python train.py --n_experts=256 --router_score="sigmoid" --normalize_top_k=true --head_dim=32 --qk_norm=false --lr_head=0.0144 --batch_tokens=65536 --train_tokens=492100000
Below are experts of layer 2 (counted from 0) of a mixture-of-experts language model. Rows are named router (the router's row for the expert), up (a neuron's input weights, with its number) and show model dimensions 0-95. Each number is 500 + 25 x the weight over its row's rms, rounded and kept within 0 to 999. Numbers have three digits each.
After each expert's rows: a language model's description of what the expert responds to. This comes from a sample of Wikipedia text that the model never trained on.

# expert 41
router:501481498480468554494460516500501494519441460500563549498537509501480502498502485528512521493518448526492511505482475480514460517483516499482493492494535528513508503484470502467513517474456487465506519481525536540463488491500487475538476531522497438516462540522508506484494508542488497475
up0:516538483480463520495489472502535517501484550520510539483471493574493512491502466506517544494495429509491504489468499447451543490530475481499543501527504497515500445502496498497460486499494464490477467520504485541510506506472505494507526520492486534508491509515519533510483524492462478533
up1:468519506464504484531481485467466508555510477562537526506483513458496518485496512507522503513478498489516493525495446522519535538482459523475469556494497525509522488469519514460525480497489485476485482508518548530504478503504490480554483500458469474525469522482513520527479460490490501522
up2:517489517539474483533464476505525554532507505517531502526479475496503467527460531480515496484494479499480477532447503511529508464519494537500538489532512473514469484504507486526511521505498503488497486549520490497457460495509522508479536492558435483485500477538503504491549513544467506507
Middle letter pieces of Spanish, Italian, Slavic and other non-English names, often accented, like Piñata, Palermo, Šibenik, Santo Domingo.

# expert 15
router:509533516526530487481515469458496513503495497476484490486529487505551504453491461503483516498478498487462544517505461528497523540516460482487477517523473525507480485548502515452536510506528494469527470518508487492526531448487476491523479497456501502498533530516493477506439539530487460519
up0:517502501499556452525522486493488544511501504497455529490481482487526529464512510518517494509477484502431514459503474548504486538549515474508506482526510476495488506525483517488555486507518525467487465532516479518526493531497471452472491477465522478501516535517506470529479507464495475532
up1:503523519487517557544500508504495476502475496445500487498512492485489507495469495543496482509448510484452512492464504529518482490487480504474485533487537539492543490551473529495538521540538476527484525473516455484531481537477509472511515499462521479497534512485506481551509542494478512522
up2:547453498520492509488481500533510507534467512523476496511527488507557502477503511521483504492504503492465531512496493505489495482518463519519539527493542491486475431528516521470501507481489469497503494505432490449532491508480493494556501510471562484507524518494484495526497495526456444499
Short word pieces inside words and names, often right after a first letter, such as in, os, ain, and Luc, Min, Val.

# expert 47
router:543524493502510523500512517497486475495476487482494496487467472539532504445508488531495495500494500524516505501484520501517502518536439497518461495504522522460520490493503532451504495509544457516488528499496484466501522454456441514493463495462505467511518553535517498458477508540544474500
up0:486492502527530493511506489481485455524500495531510490549493519492525534489476473521513501551484511511555495544466473478485467526508438495465522500523476500507499468499497496533503499497494455504476487519482496475523499552459532486518469500507501473444483479515498442527511512559470507517
up1:489454467511455475507486518480489462502491497493468533558500503467520523507517498520470506533484561514533520506460498506487524541528512506534540563504487520486494506518512518460493503499495471496440528527465507482451507503448495512489492557504523463496482500503479489486488521507498504509
up2:488552481507493523476489469508478504514469495501490532509474481551518516538480484513517515489506506562539481495462508516485541472448479550518505479478494532491511477531507508507489475567525470516547471489463513503472474452495546500499474492505503482499525481532474502511501531467499474500
Opening == and === of wiki section headings after a line break, plus scattered word pieces and modals like can, must.

# expert 19
router:532490509533482469458526486499522523459513496467513520447483516489477482500492529477473490523519476483523484536565522499467483502493533511533483514480486502499513544449472481518497527479468537527514514498498486507488550502518527522465528500496477478509462456460468534498515476527523464514
up0:511483526520554489478483550390500505468481496477442434507517537534487464526493496495488518531477506499463508500510494481518553487510511519510514526518484507514526484496530513478500516517493506526516513463535513503513484497528473510485480529501512479473534507521513501467510503531500503495
up1:453548535518476539513475537496488475527491520505527511498538476534523528491508484508489529490515537543476495522486515503498531465508496504474498494504500522457553484529520500477538493502447490494510486522524509493549544485504521489486483474484499479423461504529482491478518493477456472500
up2:507550518477490478501500531452504482512477496485511494496450483515503453479506480527524472470505460483511516512487499505484516533539503503519462493493507525503521490499508515491479516489542532478494472537446521527470492544508422518467525540442518497505474495523483504496521501515494529556
Pipe separators closing table cells right after numbers, scores or names in results tables, plus closing parentheses and semicolons.

# expert 3
router:489464487506488523501477509514511503524510516457466486496473517493502515514483508521514502528437494458506478524481529472522510515459498524533503521469517489495488494468462553519467476521527540556542504502458492535510474548468479519480488509532505499539445506477482489504500482521525451476
up0:477510508463490507513488503462510434523492467505510498540480499472516511500467508511491481492462466486485516476480454455486502551552473504492548533460529534527461490499518489479480502472465520506481503493506526509522429513517507484491527547545497531516480507507490512515514516519527509525
up1:495476514515509541493470535498469451488438473492471514528508479496501489502475473536489504494494523509493527500465503473526507520505484491479487519484508527497496476479510465529542494521511550466478544507451451526492458509479516490536475557492473521523462511539521510503521524557492499503
up2:481514502479466517545509503510491459554554484457463493523478498507493530527501497550488473530482538504493489480476528520512465535513518500472544487504511520530495486492496511457487498477514473514526496517456480557492494504465500497492442445535532518471489534495514459496499500498477498510
Pipe separators and commas or semicolons inside sports statistics tables, plus sport and media nouns like baseball, basketball, radio, football.

# expert 22
router:480540526511476507509484496497468490489442496485520493461493496556476458518484529494500559504508517529539452516527480504505489472504524476504482494505525465473517524502507507501493469519476452503510462536474515469486522488546500529502511481447519475464468508533492475516554478475509498472
up0:490501485461527485509497504491504500545536546492473481514514472471512518495526505536475488516533498546475496483507495490558471529493501452484507481507525512528496490501446549539504449471512478479507476488542522474532505511487523494566482484514509545536481498485520492464457490483472503511
up1:486469484510517522554512537503523459491503496453548491488475471512469487519518518540499486521451494514501520480475490537510472498486477527513464514494459501439473475534511515516516488532498506506457504524488491545493516525514502502456518491527526495438500524522545495503518483492492485554
up2:473506523489502502487520507513475494523476520541481488515524523474504523492509413562492507489474472489487518497517487489496586500503506479480496497480513517545516494503479453522472536496520488472475489481526517498478501472494540501528465508493519509470462515524496438467492497522455509507
Mostly the blank space that opens a table cell or value after a pipe or colon, plus signs like ±, +, − in election and score tables.

# expert 40
router:493464510526461489524499497515495475499498477500471509552528492512491461550465484499515486507507487502492435494483477495523514451541528523506517521495490539526511497514515474523539520480475517524503543529506503525481443486529504489499519465535472452471477490518501505469525498548467514451
up0:437522482531516517516487505521518487494476524510517503553493486453498501488520530508482494514500554461508521482495504517552508503512490480535504511475457477500489508511511453478551441502504491458462483500478507488488519463467502539450483509512533474478538536474514466495514510530500492473
up1:469482522453502459530464537523491502502536467546519512517514493469542474515492522507509450493518492472472504540490525482562490490519535541513539470510475497489515486497476482485485515486498508529479492488460496528508450513563475498447476503519503487459493509502527503496528485495505535485
up2:484495481505528500520517502523479511480539550479485545429514500535471496479478453519479464489482477543484499533509503493551484520544496541476499503484501492488519475515501484509486523511504514525522533483467515525502491480452476517519494467507484516545524493484485491437503486463518543463
Final pieces of surnames and place names, e.g. Ed-wards, Liver-more, Ben-in, -stein, -ette, plus possessive s.

# expert 1
router:507503546521513458487555470481535508507506475481505495506434515462502496474513553479499491516526501484482509489534452479475450524463534492490490525461524506490485502497543530495525487494459523521517521486456508500531527493489538477491546483533519503517502465499485501553504492460501515502
up0:498555517474494539480513478501517498481501493504515499454539495517515478503510478494480545466485481488495506518455518488465503518499510491463525554505529514565476465506517515460550459518493486521466504516550505470511444486470501485511524519501506523446508514535509459489509475507507485513
up1:461501511497476483535493491482504507538452505511512508527488494453480525507473535494430469523538507529475479500501486495519492511463437544518478522459483466525477481531478524536568499478482532518510519479490478484512482511544503483511514523497473500486487476499461527463503497503471498496
up2:493510479501495444497516478488473533519452518510493461499504448498510524470490454528484473497483442501517527484485494484490497522459487519492475501530495493471504527522485532479505479477519541482513478506473525504523466550512489463476533506457492450529502538528540503504478508504544549506
Common nouns and noun endings for places, institutions and roles, often after the, such as city, town, state, government, general, president.

# expert 9
router:512526480537483460497510466499487521454459508479526474470466525506465482519472504465501536506514512492548485492532515468463499482478544505534478466514519457484492525452489489498466507500475486531507504498474486509486524494558519544484547482497506462492481503498462500497547463482503492467
up0:458470518458495487510466493499505511521502509535503487547500509482511512459502459544509496508442505473487547500466458517514551501538505529525523516529522525517495466536520508530515490478517482472499510477502444503518456475480444481538478517535487507487492533511531483485480498490488481476
up1:484485498489457506464465468476544512483543508512506508460492484520496505486483513486523462470509498475506469484503512468532564522537456477498490509480483495485494475518531487476493552494531513511534517459479498481531448499477452491463496503513486489508544496525499512461500546534474468526
up2:539511503439528494542528493497490505511500511544462512487499507482520526475509514519486482509504466433476498468499521541479529540549514478518472444492511498524467474508474493507484555438521511482510459507536509484488503502492465520465492510516460529532498510487524497479470503495504514508
Bare space tokens after a pipe or semicolon, just before a number in stat or election tables, plus minus, plus and percent signs.

# expert 20
router:515501517483481512510514488527489485496534473494502517463498494498484460561485541488490525523504529481484484483502471490475477505510506505471517486527547523554523501481492450498498528485473509494497531551484531468469487520482484485494504554525458424466471498497501505519533480528543488463
up0:519449486544502476498469456502494495535500484478503483540506524494492526525500499510524526469499498507498493491488474530493494557494523480535536505496467517454454509499534492503514539470449519517482537525495487491446495562518544504534473490473472493505542536528480494498485474508486529509
up1:506506536502517495503499496517506499510499513530511513522478479517539529502511462555486496502479505459476508471489545517531547507488542507486485520492488484512496482498470466503487497493504440403526467498500493493458490480475513549534516492467527500512472494519500468510527447535500481536
up2:503487512548465499500528518518518484488554485509495497541456532523520499521504529547483479480507499485509480508487563519554504489517460462498529469528496534473486474483518484483503540515539488444491493499500472468470465530481511485480514516500514522455545488504490462511520507471484529481
Personal pronouns he, his, she, who in biographies, plus h-containing syllables inside foreign names, such as Deshpande, Yahweh, Krashevo.

# expert 26
router:503509459494481471505459508474492468539467521517511477536509456495462545511534491516494471517524520489500482512481520565487530500503502519476460484513496547509519512477508471466522486496491483486476510535542483480477521490526501485530498526459501461477575481483543516535497492496515473483
up0:518536501465527523502513505507490485517501489510510496523509501506546489537470505514528498503480473455449468475496516538497475525553486503480501486478487460542459483511491502489468530498522523469525504501522482515528504466503468504489477521552507495517434463494517488427527509522447506489
up1:489518491482492496521453516439491494554522500511479539519502483475507503497528529512536479500501508470491516493505535534486519581507472506495501499493491476511542500504518491529549487463476451483459528514511505510502487495483478478494506539480499470490522511493481487545489452463436472501
up2:518467492519503515466459493490494505527514516483528558486466502537501505461522513493524517517481447547526482541482471524481442557473484491536482508505506502509457490500518514503503524520563504499487517499505504479536494495514499473479483486486475575504473479506520477492471497463531499505
Short pieces like v, ab, ad, ig right after a capital letter in foreign names and words, such as Ajvazi, Avignon, Ivković.

# expert 25
router:511507511523465451536518486531521494493487522502490484488482472486500473510498504505477468509523515517479513483523471477536507480537498520505524512503500491517491505516479438528515493491527537483449514494533475511507503488492561507495522527521496463519553474526432504521467454512448496443
up0:480493478523469479526482498502492517507497513504509499540509477514486544525513535540430500465490507537476513509490500537535507488526484536506523467537450523450521514489502500487500502486516475476479489473505474461482464478532487495509510502455499488530577524496506483441535510488524500500
up1:477500518461467544533473516521492523495494496454505502519493513485497471514502536555449477561469506488483562520481504488490496508549505517488546491492512512497496500494528480449523452486492459510474517511502481527522476509481486500488528531483495459537521520489474482459502492549481515495
up2:497490539476522473500487498520491517480513512562498515491460511427523485493513472507564499488495490547492492489502468474527495507525501510537511511517497546501508509519509487462521450500500468498437490515498525490540478482504511473550530506505520526488491484535470515457499491444480476505
Inner or final pieces of names and words, often vowel-plus-consonant chunks like ond, ard, ang, aid, ud, as in Sw-ord, Tek-ud-er.

# expert 7
router:530485516507461470483499487521515509447527503499496495477500490488470498490484517481515496508529466496524440510528516505497496488504554536550503499536455492533506543478464497543498546481487533512507526490495515500485524513528537540499514490517470473502473453461471519462521483489536465459
up0:482473497448512480515496507490471480483544463551513524531495500488524498493542498494542449463509506500499495462511411479511503498483513480501505499516512503500523492528506483551563507455488527503472524494518508528520494509508489497513511502502535498468503509460523551506507486451484462517
up1:530502495454491479546463495497503476520544492540483487516525505497477423493492515538520504527475493474464479476499481497508511504530531506515565482507495489510478502493507517531539520515447514453514532542473485554525515514469505487489496518524459479495522515510527493488493478511542495474
up2:483549499515459526519501508495506518523508543497503498497482463562520511483493480517485527525503509531475485509497524491507544546479506486475459475495489512509504456517468490478476513514468498480483473535497468528471520506450532478496475510476497507489489512532548480523511439541435476501
Pipe separators inside wiki tables of sports results and candidate lists, plus semicolons, quotes and some word fragments like con, time.

# expert 33
router:526453531506490465458519496496451479490536500472491516536525512496467497520515501490520485499501482468542479547523486518514511529496541563549512471515491477511501493517486437531490531527519495519486473492473508466481479505469519544463502504469555489503508493498518534467506495478512481482
up0:455555498491508527494504508548471506510500534509503463486508498501480523458485508529523497476506478497512474483486519493523538505458490525487478496494498455510520488489531495497479512512513492487526542503496502507484502488494486512440561491502542467472433516509520481488541494498437514567
up1:463511554466511481479471520490461507493518492543540505522524472464518486493537494494515486440505533501487506446509464486524515485494538499511536484489520501506501454529492475510565480490492551469497520479525523521513529486498511501499502567502510499482507478471531488521466519480464505496
up2:484496509506539577473490534471475486503445529480513489516575500543474512521495485499472498526467474487474520474478486466547459517547490513497511505489521486503498464470550502526502494512514499524498498540522481486537465504455483507512538490480496516497487505502498489517531483514491530480
Closing parentheses, quotation marks, brackets and table pipes ending a phrase or cell, as in "(3,100/sq mi)", '")', '".'

# expert 58
router:533485474494493472514473510501479520456503516480504510491463496539529553515472496453469478504552523507522480504568460492483465487474530474537507496514475478515481540470449529545473502474488506528509487501502483501490543505514530534454514511489469512508484497455476495492511487490519476479
up0:509509496517519465491453503509491483515513474487516541507467509502535483469524495530493529489483536521521479540483459490504486504485498493496464491465500499479525492497454516493519473473446529508501529501470541493580514517528477479524516490534514508530472509490515525529441516462497447470
up1:481493479464549500460539534463499495486470506504470533476488485493538503483492488493503495474483475498492508500500511514497503471505520482468466506468513513496510484528510440469519492463501555528507524534530546514502509533497474506497463533529522528509481513502570507513454504509510471433
up2:507507517578476520486504522533516481507527485499531544494498471509460492496479492495503435521494515492481449486473523505541507504478460515480507496504475486467550502495550534511499487559493482495547507505467478490510477506458510507500519481489507520466476459519518498471554503520478498494
Digits within numbers such as ISBNs, years, registry codes and table values, plus number words like four, six, seven.

# expert 13
router:535455492538471497465547487528509526469521513483495493480499515489527440494476506469518471532532532470491476496514519484482452516503513509560497464467524530497493503491500516484476531523505549533484512529488527478543496494458505508512532458531519504508500465503445472479502496502486498473
up0:485482532521502532523475534455504504506514508479496545465474504546522475510517446521473504499470447540468507472487484494490493482505477484498509516481524505527545489531453527490516485461533453522483517535495529454521472517460476498508515507530530500532503490488506539529470484478536507510
up1:534508519535508483500500496540519500500544458513489454485500517493527447505492510494569557480505492507452463455512510538493507469539475472504493486492445498497533454538505475457493500484514491498494492495486498484493488520489495489533469519505528471497466477501497487535490520538467458494
up2:497502518509505502494473518471506490488456498488479569492479504468525484554499522497462452463523494494529448497507471483517489491517471529517553534496525513499478478510554498501494463506553471484511533517469485490519470502489491489505489513487495455461557499516513513477474537482463501523
Word-final pieces completing adjectives and plurals mid-word, such as clin-ical, bulle-ts, artifac-ts, -etic, -itive, -istic, in running prose.

# expert 38
router:500479512499485479461502479506507473491533501491505493514506471494438508491480507489487504491536457480549466520496522507539473511482562520496514487528490466527486526492462509505496532486486504513483507483466514481461495528548534519520523479450488490517457456481493518447519494492567464490
up0:494495548457480512522498489507445520551520447497482457512529485491472466458492524508531512512498511482500469520484479490484463543497523536494522525506525463527516495519530452477552518494450485509504527506481491515504437502500515503521519484478536497474482486549507510499534479494500495488
up1:516549523446501542524490524526526457525453533488499515482524497522480437530513470524504513474504511495487522513509498502499494467489502498471481525529531510522523492510498486521451462471498482453515452471528466490499514504486498472506499536546505483454470532516520494491502501526500554487
up2:434504462512490494503477514507489487524498526484509473487501469498481493488482511546552504481529511528511497525469496495557473533497509509524539504500562482523516443534488504486466463525490512456512512516502524499475511496493552489455520485489542491489496488521488473500547492484451477528
Pipe characters starting a new row in wiki tables, especially sports squad and results tables, with some cells like up, there.

# expert 39
router:524472488528507484517531475518509522450506489525470495478528541461469522533469537461476509535547461462507520500535530468460480511465532491546494497532518490508479544449485471519476520491494513505503509507522488525495499508498482538463520473539476483513485460473491478520514510477477495507
up0:511472508470469449523470478490512487530450455522512519504488450507455498499494521508505502490499502562496520526470468525489497535502485495525499495518491529516508515491476482513479489474510462510455500493531527573531506452531503486541532510528462465532541526516513502473483494495501498509
up1:491513500502499486517523436484502503496536473496500489551507521497475495497549500505521552498512471455475510524461519502505514489496509561509486516536556515505543520510524474503485501464499502460513478500498513558545496469478467495510466473524473511485553509531486515506496486467490505547
up2:493494524506578467509526519462433531494478485502471469512506518469514494504475487505497505500494494481505478464443534485515535514510499464497485549482501507525482493512533440498484527530460487525508494515516491528469472531508425506482480502494490512521485491525520514519531530479505498523
Second, third and last digits inside years and multi-digit numbers, as in 196|1, 202|5, 199|9, in sports and discography lists.

# expert 23
router:513492487533478535477494470473529536443492511484509457485496505516464502483476547449522505523545523539508512501544498489466449495482553494521514541509505487501488518479455519511482480520474509543521527514484475486478526500497543521478537478499479468501500515458459486504516474481508489492
up0:477523492527539523460510469558476497507503478522466510494504490534524448478476502503533467539485520485494492501506515455487516480501495542513498477485526433472511494521523480483519514518484465468479503539480532525480484538535525476506476531484516485505496526536493514542492527534474461473
up1:500511522521496482482515523498539474491518522488526487529557522459472554487458505522489481525495484480519505467513479458525523536442498486504499473515553521528505493474504499519492491499507486490518483496533509500515486468442467475501504495504496556473460428502511500509496503495444479502
up2:501505523495495483517488519516505438549496495520531472526499460517494478501508476531522503493480509498516542512463502468535502479500461508470492488433472525511503456556515433491540549507469516497493483502489512492507466503507501474514475537523518508496509507542523529488438492511500480506
Single digits inside multi-digit numbers, especially in statistics tables, percentages and prices (.000, €227,585, 52%); also "been", "people".

# expert 51
router:511492488518502515507514477494505498514455511510497526506486493487478500489490512488574552525511522505498521464455561500497501519483488477469504538532487462458462485501511506486491499520490519508522510556485484482501476525533491470475535458457491497533501532548516463473540465472480473526
up0:496505501500473455531515502484478521504522500502505483508542505469519526500464534539485487504457485510512488515491449442513458489495466486521530501468500450479474473513493468507510473555457473499483529515521496531501487554526517491478510526509516489480537497552478541496492498465485543523
up1:516484521465552529501494502532522480531504477453510464504450502516488489515469486513475530502468489521502540492467531540499536473521575494479484514501518480536484487564503517500445483503494500464516475484514487505479479511519468482500482476522510492468507496464531518481454499525493478475
up2:463495494445522508516487522497472518502506488528471535475430582548516472522532480503492514451512502520491521512467509526508517527498488503480511498484488476521519485493482472466478494488539479492500530524500520485485491520481479467452508501487526507546512470511523523515490526502548453514
Word pieces right after a capital letter starting names (B-er-ke, H-er-kimer, X-an-adu), plus commas in thousands and endings like census-es.

# expert 54
router:473513478517483527508506500495511478499469478495465482579492447532495532503500513510509485529527511498483471525477496468542541477530548493496511516490504473480485472516451525508488487507471485527525511542493498506507473537516451456478487424525489514499489484479532518476504464517506515505
up0:457477513507543476517486488507505448533506547517531470496448485526537507480528506511510526486506493515519521521502524532505498494455555482478468461457476505495483510483504517471517502531476468462490467496488497532477482494520477484562501511496505492463536513489499450549509496534517495526
up1:459504482529465525468477518445496462496515527541467473499499518478494492487462523540485515466487514512453509511501534465494536493503474493502516545480508476477496511526495528478495509524509508505478515451496504466483453541570505471483499517511546527529506492485485539512506524526513509542
up2:509505525444493509518471538463483506512497533498473582482459508516480475538473468506511516483477471494476498493483495517504552478520472534506513511539520545527534477532497511484516510528486497491491519533478501528504462476447498483495504493548498502495480532531531465495462508498477469488
Word endings such as ers, s, ors, ions closing English surnames, team names and plural nouns, like Sounders, colors, families.

# expert 30
router:526457534465471519517511464450479483502477482518451518497557495521454512508498506500532494465511537459510508511504492525495499518539484489534501509519515529487516532437475481506453467540521525503527495525479534491494451502545484525486499524489498516525507510468500490530518503469535497479
up0:463502492472487513527501524489510472517502513479527507533496479538535501496537466526462478462511556526477563504505451496478509470511498480479480509493510551492562490504554489457448497540500491479533488485507480514514495490503493484492472492483479500446525470510543497498504513518493466497
up1:458538501491535506492511528509482524504522448540456556512530526522514486461471515500496500445483489540461477443520506488497502489464496503489498506439491495460492471504514485496510491493457488526493492496481499529515472537481482477491533484548530490505514526516469526489464501521473478524
up2:499517527462522468541518480503466527543531501536482582501512467503493477526491435504508500483517511518474506497489500489472530536473439520497530475538502499480480458506496465503521498512517515521495522518500528505516445500503469478511508494529502504504513520511505473533468475467478491453
Commas, colons, table pipes and closing parentheses in infoboxes and tables, plus the ish of British opening short biographies.

# expert 52
router:531486487503501488502527486475501539449490530474517490470499516495486515485478530454501485508552504494503511526566479494469462461497538489535537517508488470511463537467447525556475487515478493517489492484506470512471524511522532540490497490484475510515483508467482473531490465517534517470
up0:514501476509524498516520509528450506527478510484508495488520494510505518538452534537502485493501482474506505498458502509505502514538499480495484484503535502522436465481510490453482515459504481488549544488506492550457444530541488510501475521496521452512526485541527509466539510530531508488
up1:469498520492472537488496482492422512520491518476513509509509528535516522518485464495520524441448503509518480488481498493515506471485461491486461513507475478481466487543530498495521460533490479514502473498469544492499509540532437505512481503499486537529529483486529467512498526497499472544
up2:468517551507465516500515518508486470493527524521475532459470483494507485494476489525529532479478496517506456491501514514563534511495453534462482469480468510487477478501474487518558485513480509490509480534484544514483469509534456497501488494510461471535508493502467557534511530528501508511
Digits, mostly 3–7, following another digit inside table numbers, dates and percentages, e.g. 39%, 55.250, August 24.

# expert 10
router:476483499503485536541500480506534498507482536465517460491493489551486540542497488514517472492507459536520538521455498540512495524475455490519494499553529508493498509479504526518484461516512459491553466463487477455482456483499462487517483535454500524522510491515500488472519511520490515504
up0:542479501487472487510507494440487503524495469516477516528479482512449510535524503529511513540475496495496552521496498494532489548488500545531475524487510511473531471480498477502496462512458519504473517551510498491515478505485463504463496552511480534485505503520504547490532522438482533485
up1:472462504499485504508500505474452493497518439522535520512546520544530489555528531510504483475509483483509484528483466513488480532520492496472507457530520528487501485488510498468509435495477454491514480522520497472518486511501524449497469520506491482466528492537516549535497520521536509472
up2:468525517495459490535498520539491504526481511499495500463468482505505515491474460493506434472459443542504479519520531471519512524478483455503528515522520472515495436476533481511515474485518495537492536504457534517479496542545495458500504497492505513490495537522484532504511476517505508518
Digits, degree and coordinate marks, units and field labels in infoboxes, taxonomy and data lists, e.g. °, sq mi, Species, Coordinates.

# expert 24
router:549485485496490515529500511479508477509490474466498507517535504531527532551507505513476502472482519552502507505468496524494493486531452519540474529532511507481521522476506448476485494475533453470499499458508486465506469455493481493567439530486501529515514497496529509484501530501515533501
up0:504515508490507480520485510523486466476483536513498488516497449528504500519499543528499448504486523540494488491482503474493501474484472493501503503511446519464482516517525457503489475524491456496507503464453511510470476516493503516533583530482544511488534530477501456480527566483517507491
up1:509515476515505507519450520514491486506521573493506484532469461461497513495496523517525479490462508504471485499491500490495554476468488497535513522470458526476535491471502504520475485551495479474545513521526499519501475502519469483484479484485515532514501496466504467501420553489489482524
up2:518490540484530530497534540497495537487529496519544521498500537494533522507481507531479494488489479519489501491491535493522496494486461484478504502510503506477514466498474467494500505519512465497484504511507479467557410495477488458500513518509500515449443480535535498526508497464435495479
First pieces of proper names, taxonomic epithets and technical terms in lists and infoboxes, such as Prim, car(inipennis), Sy, con.

# expert 48
router:466507537510502508469493502512510484527461536539489477544496510489498479500506513524476523477486480500435534484511479519530503518514491437533477514526515493478482470488531533511474499500457522493544516526494514483497478480488548516479503454456458508525442495492521522523484500526449505511
up0:528482485512528474529522475465538480534513513547505515489531526439505548430519516516448525483478523522480473497513507487519483479469547503495479499524458468516462501507479495460536475515505500518496480514506482487525516506551480472482550512512507484471484523511480486518482500531489499510
up1:493486517502493511521525489497470514556531497542481523485497512530474460470475445511514500436499555556485510460505491512464543484457544529497500498505460493485479504521494485501538506499486508505495536454536502522472504502516489465499500499503519482483527510463483474492503453523466472502
up2:474529440490477449500457514493498494505483515434526596487469471480502501529558518516475510491495473467504520516476522542480509544498488505474529504489512526475505513499492476487498475505456530514512507515522524497508467524508512525547512481499502502506492488480528485480499500484483460508
Hyphens and en dashes in compounds, scores and year ranges, like self-, anti-, 2014–2016, plus the letter after Arabic al-.

# expert 11
router:521500506494497461498526497497502545443519480502523478463473529453484487515491500472471513531551507506536510517561504488461466514470545534522495500509502494479486516467482509533492503491463523543511498537541494503498510473500529525461520480505475485518501469463452511533512544495502471524
up0:515537556556514505486497481490539473485513537500524519507472524540488483499513458515519477503511495493481486497495511557473492523470486509474469502510521458491498498535476524497525497537539481489482476490464541538469491510493484500472511492480522489482462475535524421515511476469514534515
up1:463511510481511501480528486523498490509542502528503508494445473498519531479480498498516497525492496503487466486521474441519507451465480467509472500517541504522451478527509501504509543539489478525448569504497475458513458493470540498510509484529491534473508500509491510506472464506467465528
up2:575560502508509506546528495492518495509478502498456509525531504490507477514487441513548459485497515503479496504499530544461513507527505505487467496510468518479542515492484458486465524465515443505529482495481536496519488489514497499531527494479496467508499497496483514506484518516456494439
Prepositions following a noun or participle in running prose, mainly of, in, to, also from, by, into, throughout.

# expert 36
router:492516464497502510470448503529474456490524548530525479464516469456472480498523482529511525491495483482495479504532465483526510496481523498506506469512462502527549498515508453492529523491480469493526507457521451504548501502530532493538491529518536517500563514506461487499494495516490466516
up0:478459488494509517534454481510478472519492528529491487490498480466452499494498454565499518491499494531466480487479484504504537482484524547519489495489468521531531507537536489524479507501483476512507457488495508487507460535542510466513462559492490502459541483502508462460514516511525475489
up1:502551484478514489496461531518522464501531514524447511482477503485480467476540495506514467479502519489451447503505537479514520479503513526557517494504491486496480474547478511498498449526557519524529476536519501508514465502505482486487512468513517514490510502470476494518462452521502500548
up2:476479494521491536541513464490483513501455503487527469516487481493490484467510550550527459519488502511512499535452507462504493481477492499477531541491498495497509480512479501527472506525500465517531468482494524488523487561537512448492470463512482562535515480505474507518495494473455525512
Middle word pieces of foreign names and words, often Slavic or Turkish after a capital, such as ant, ij, aj, ott.

# expert 31
router:530469498514513463516532492509493529445537494493458521469499530466468518529475520452468521517543483468522503486528522484451492518476553503532486507514506506502499545451497457511481510488473513527491510519526486529487523505488493523470533484517466476522482450458490504517516507471476498511
up0:476504510501476500462500487484555478511505524492501505478518490471511509496484496504521510554507521467484512472488479487512514511510483520506504468496499499463488486505466538492512516460444527505485485478459503554515460484485453473559528561492507485506536566471538465524511516522486524496
up1:498494507510459394491538478504542514508492512534512515528476479473492486509506502517471522480506547472501482551501472464497527473459495450523518470519465515488499506507491494545516520457486491484473495480498507504510512466520470482554523499527497533506500477525531487485480503506491473516
up2:498495508516503427484528477523520490501506445517475548515550518491518512547504502504481480499498509514480544474452498478487499524516492459497468499541446520478458488480522470520515521423458526524500505502513512534527492491481497474499502484533465511519505520496541499493481493490492481511
Single digits inside four-digit years and other numbers, especially the third and fourth digits, as in 19-9-0, 198-9, 200-7.

# expert 21
router:492516483519480464493542484464509515440491531488492488458490542476513471518496528441488530542537507493537486522549504479470472489477555506521486515514523464512485520462494485512482500507477509522518496533488496499486520511526522546473512480512490467490484514464485489509526448450494519479
up0:489500553498533490500514494509502511518499513515537531519524463500525499508494507475473500527493483466486490499484514526514481496494486536417542514431501504494467471526539475501501478554495503483474486498485492548480497540491502496493460500470469497530487523488540493570511494481539522492
up1:497470508501528487458475504429500477491485491472506518495489508484429502502480498534478511499475531507522462524489497522506516462542502512499511549500473493456471494525541509562489465549498503526492506459494520471472518521492459507527512474514486501511539516507488489545471518503535490476
up2:477502493509518497491494447484482529523492452488503514513536498490505496494425518521502511477464506512505500489496527479491494555472506500507565516506521498514435497466499458436481514507488538506488501474501511506507477552506502490532516497523460495560522493533489554516496493502525512505
Bare space tokens before numbers in prose and tables, as in "in 1984", "had 35 members", "| 2:00", plus sentence-initial Rep.

# expert 16
router:503500513537463555514500487509518464503504485508544505498446461515449487500503509532469474501493475444528503473495495482519503477522531521465496499479476484481530510522528536499466520521441467507547486500504490562482522492506549522516517483486503484503454492477489524492493505531534492529
up0:497494458502542478459464542498497481549468532497522479469445487481466490492534464525458470454500511527484509498502491490479540485504485521520543508517491512493525464513482469491490537520490513494505513503487552502484524487510494528505458485504541445511515498509499459481486477522551504526
up1:487513522522517515514499543536513471511488501490498531471466513499483467557470440494502549426477482506465517523495474530544520489507530524507518494461489502477520473527469501468482524518511508514501529519485518501492495548478479511487522499507532468474496500488458484480488506499487428503
up2:500470502514507546528514506479492494514500468527508460494451517507495445505503471498494489508491445499485570477504523522524548510504508520476490471479493489519492518523527473521516491451484508508484483516501518499493466473485507507549456530509530484555489447527445532511522503514524529499
Capital-letter pieces and acronyms in tables, especially country codes and team or organisation names, e.g. CRO, HRV, ABC, FC, Army.

# expert 4
router:501476483507486503471519499483505519464523483497501468432493536429484507485509506471517490537539520500527504504525506487457450498449516501521496502505494518494443546456471487511469502502494526533506490554500511493495519531527545515482524510524502519484525518456479531536503513477521510487
up0:482488590539508522495523525479477532516537450528489516511504508494490492526527507507508475472480524508507489501494478488516490471499500446524509526475508494501498483513495498488490491486487524516455516496471484544488505479480521422510530548547501500493506500492478546451478541506483534518
up1:451468529504495516505494531478475536507462487472486500506541509506508506521501466521492499488495504551525542486470473473502511502507490494508466500505502524482546518494498506491541486497518448499480462483465530488541524496521469497512470473495527442549564509496477513520446528504458522505
up2:462524445527490464474520487468561461515506525492531518491507499551551521539480508513481478511499536503513502465492451528513505548482490516494500545511525474497487481519485506509449471501485506468469508497499519505452521464466508494540497488516503462504530477488512541482482505504471484506
Prepositions like of, for, at, from after nouns, plus adjectives such as national, former, professional, modern, and Career headings.